config = dict(
    d_model=256,
    experts_per_token=1,
    d_shared_expert=0,
    router_score='softmax',
    lr_router=0.00179,
    norm='layernorm',
    optimizer='soap_variant',
    beta1=0.95,
    train_tokens=648000000,
    dataset='wikipedia_en',
)
Below are experts of layer 7 (counted from 0) of a mixture-of-experts language model. Rows are named router (the router's row for the expert) and show model dimensions 0-127. Each number is 128 + 24 x the weight over its row's rms, rounded and kept within 0 to 255. Numbers have three digits each.
After each expert's rows: a language model's description of what the expert responds to. This comes from a sample of Wikipedia text that the model never trained on.

# expert 13
router:138139167119111103108168103103112167138094156147145140109126101134104149129112125138102131158141131151158099189149132139094143122130125115147129144141157135166146149092152147111167108136124109109143110130145129111101099132098145138147107143091134133142147135117098145145129130125126137100121117109124126124150079125120091100129141119126148120143165129136123147085103131133193133084116
Description: The articles and possessives the, The, his, their and its, often after "of" or at the start of a line.

# expert 15
router:106123126142076149137162113161181101128138132147124116163117186116106138094154103150116157188129142178147148163118113135092133151117113127081132095135117106132119136125122125123127122141151123108120105150126095116127105113133153153133113115125144118163155119106067142122144107114132154152116171178120100102111103143147157146157107109128112110139118142119156100130150124146110157101172
Description: Common first names such as John, Michael and Robert, plus word-piece fragments inside rarer personal names like Mac-int-osh and Ger-rit.

# expert 14
router:099131146088144066123118134145176161149147162075161117128080137139120102155126089128159147103173082127079127109140125111117145111105133130112111171138119117100151163087145137116133102107123119148118162124088120092110107139118115133134094155108134141114125140153128129130169155121153095157124103145127120127134136119164166090159136190168129135058154144121102121112132141106143149107131
Description: Line-initial list dashes, == section heading markers and leading table pipes at the start of new lines in infoboxes and lists.

# expert 3
router:123156147156132086151151122147122110134109128129093076081123161113130124107150121164158118122099091131145118150122134108123135142151107120085131141115116139136116105111166132117150140114128166116137107141103119111089127186122140126121127143153180120147124106109117125115141120114097105169121140136164099143090119152163135108137133139099149133074121114135090143119152095109112189181154
Description: Line breaks before section headings and field labels in infoboxes and taxonomy lists, such as Personal information, Scientific classification, Interactive map.

# expert 12
router:159104066146122111111128128110127127104121110132113143103148118143138120119130175122092115143113135136154110109137193156145100153151108153128141102163153133140114109144106122149109161105071113090133169126118138147127134110151136117163125131145108156127114158090147114118111160133137134118123107093150148145128137144108104125107149134100126132088116115131118148157169133154081102164149
Description: Line breaks ending infobox lines, plus non-Latin byte pieces, formula brackets and coordinate or unit symbols, e.g. \, {, ].

# expert 9
router:150082124147105135149115130104096148143149097135116122113129133154152136155156102171125139107142127136156124174122105062135131109124143171166131170089143159098125137149144056115112127090121112136112145153096161126158074107114167097134139117089098174159130140115091136118172113124114120131120134113156140139144128150145098109107124133146147103091094149110142156106132109134179099064129
Description: Subject pronouns, relative words and auxiliary verbs in running prose, such as he, that, which, was, is, and "may" in disambiguation pages.

# expert 7
router:148115103103158094211150157165114135125088135134157124151098112138103126096122115167150129124138099105115121179108122132153135104134117134118100118096092117162092118161111166143120121137093116160098154120147107086105154143115118135129127135143150114153135181115130119128138095138119100128140102167131082122141124118133154134105165155117137115110166141155146173148151124153095099162086
Description: Nouns for materials, machines and building parts in technical descriptions of architecture, vehicles or weapons, such as glass, roof, engine, wheel.

# expert 10
router:182078137139136139126133131115076128159134155079119181134128130107153123110153167109094142091132109136132079092127111107157141138128099154140092088109129104181128129144136122143081129167083126145120072160129133159140124093140123175124126153205087111127142089139157090153139145140109115091140112128127136119136086143121053145137112136141128189145117160126120119171154114144123088151126
Description: US states, cities and country names in addresses and tables, e.g. York, California, Washington, D.C., and the comma before a state.

# expert 0
router:148091143130138130104126153144121108113117143117134133161096102126122130122107116115106158167162142121095114150143078165141100093103161134170125106121056132092156131133088126168154087139101098110152122123170142100133129082132089177145151089165110104126112122174138131137091108140140142103154116147123138105194107118118123156158132140143136137180117147128153160113112130114100123130097
Description: Common nouns for people, roles and organizations after articles, e.g. politician, professor, community, Committee; also infobox values like origin, Children.

# expert 5
router:120134104160162102154110129165137108138136100118111114117142114151156136195130126102125085140114122115104139119120132124113113121124162116095120130151142122128104117171171147141126158163128129144133143139144154141129170150145100131104152142116153103091130124133158155115141111120177113132130150145111120127140165084121110141122124108102107154144129115138102106170077118098100113136165
Description: Column labels, numbers and line breaks in sports, election and award tables, such as Votes, Apps, Pts, Result, %.

# expert 2
router:108158118082138159117118131114141149142136112166145160145175122111164138138133137071119081112117160092121132078103193094143140127132130118137154151146179113146118130180156126125093139131145119163104131115127130134149128136143147071080102117104098148134136181147136117124098119142128107130140145121119182139112161106097096151116113119116118113125140136152144036127132187128135095129140
Description: Pipe separators inside numeric tables, plus connectives and quantity words in census and biography prose, e.g. or, than, someone, people.

# expert 8
router:100158150111110147137122120092099153121129139107099107139110119147109099127130122113136142100081113121125158118112140144133164106127134098114121182167122121118137145054135189099109145159161189105132111120123068143134115125128161108152128174109141161091134101119104140147087147115139157102095146094104111133090123121152162123112137112121151109112133122124121125128089150157168122119120
Description: Indefinite articles and by/as after is, was, directed, plus colons in infobox fields, e.g. is a village, directed by.

# expert 4
router:136181125149102133109089115149098118113110121142130126141153142104100117129111150145170122142139142070110190144133124157121137113144103136165159186072156121131109136122112115111148118093156130125106158128120101099099135143112170123106127104125124094106113130109099110146148166134105156121160144118108115151120149123100139120140128125161117112149125085112140139135144114150121105138118
Description: Prepositions like of, in, for, and participles after was/is such as described, found, known, considered, often in species descriptions.

# expert 1
router:121103165119121145109114132098138091117152138114158118086099128107175127114120158149121157140091139123156139104115103146145147151146119138152136174082095154101131098069114109130141134098149113154116118104116147156159127171141129106152151107160088106125106128143157102100109123119117122131119114121114131124109124178146176128092086163130136139142120125135163075133125098138133153157113
Description: Past-tense action verbs and phrasal particles in biographical or narrative sentences, such as worked, returned, died, up, out, down.

# expert 6
router:125097072133112157142127117159096161112122119129118123125138142151076134124117131126171114097138146152135116097135120120158099145126120112084104104137090128154157122132093174134158137142147177154189104132156130173138153142074081093170130123104150126149116140137172120136120135125119150123119127134147135132121109115117144150133152084136116114157112108118136153134112123107165144079089
Description: Words inside titles of albums, songs, films and publications, often capitalized or in quotes, e.g. Girl, You, Young, Ninja.

# expert 11
router:116129091100110124096131141121150106123119098132117106143102105117127144144123167053131158133147130151144120191150120122120121128114099086113132108115134124142124121078128132124102118069145127117139123108149106158125126088117090162102152099149191111132141096129070157138145148109135143137111098126127130117132121151193152127161127092117082150138129135115123150120193128112160158119118
Description: Month names and day numbers in dates, including birth-death ranges, table date columns and phrases like "on 28 August".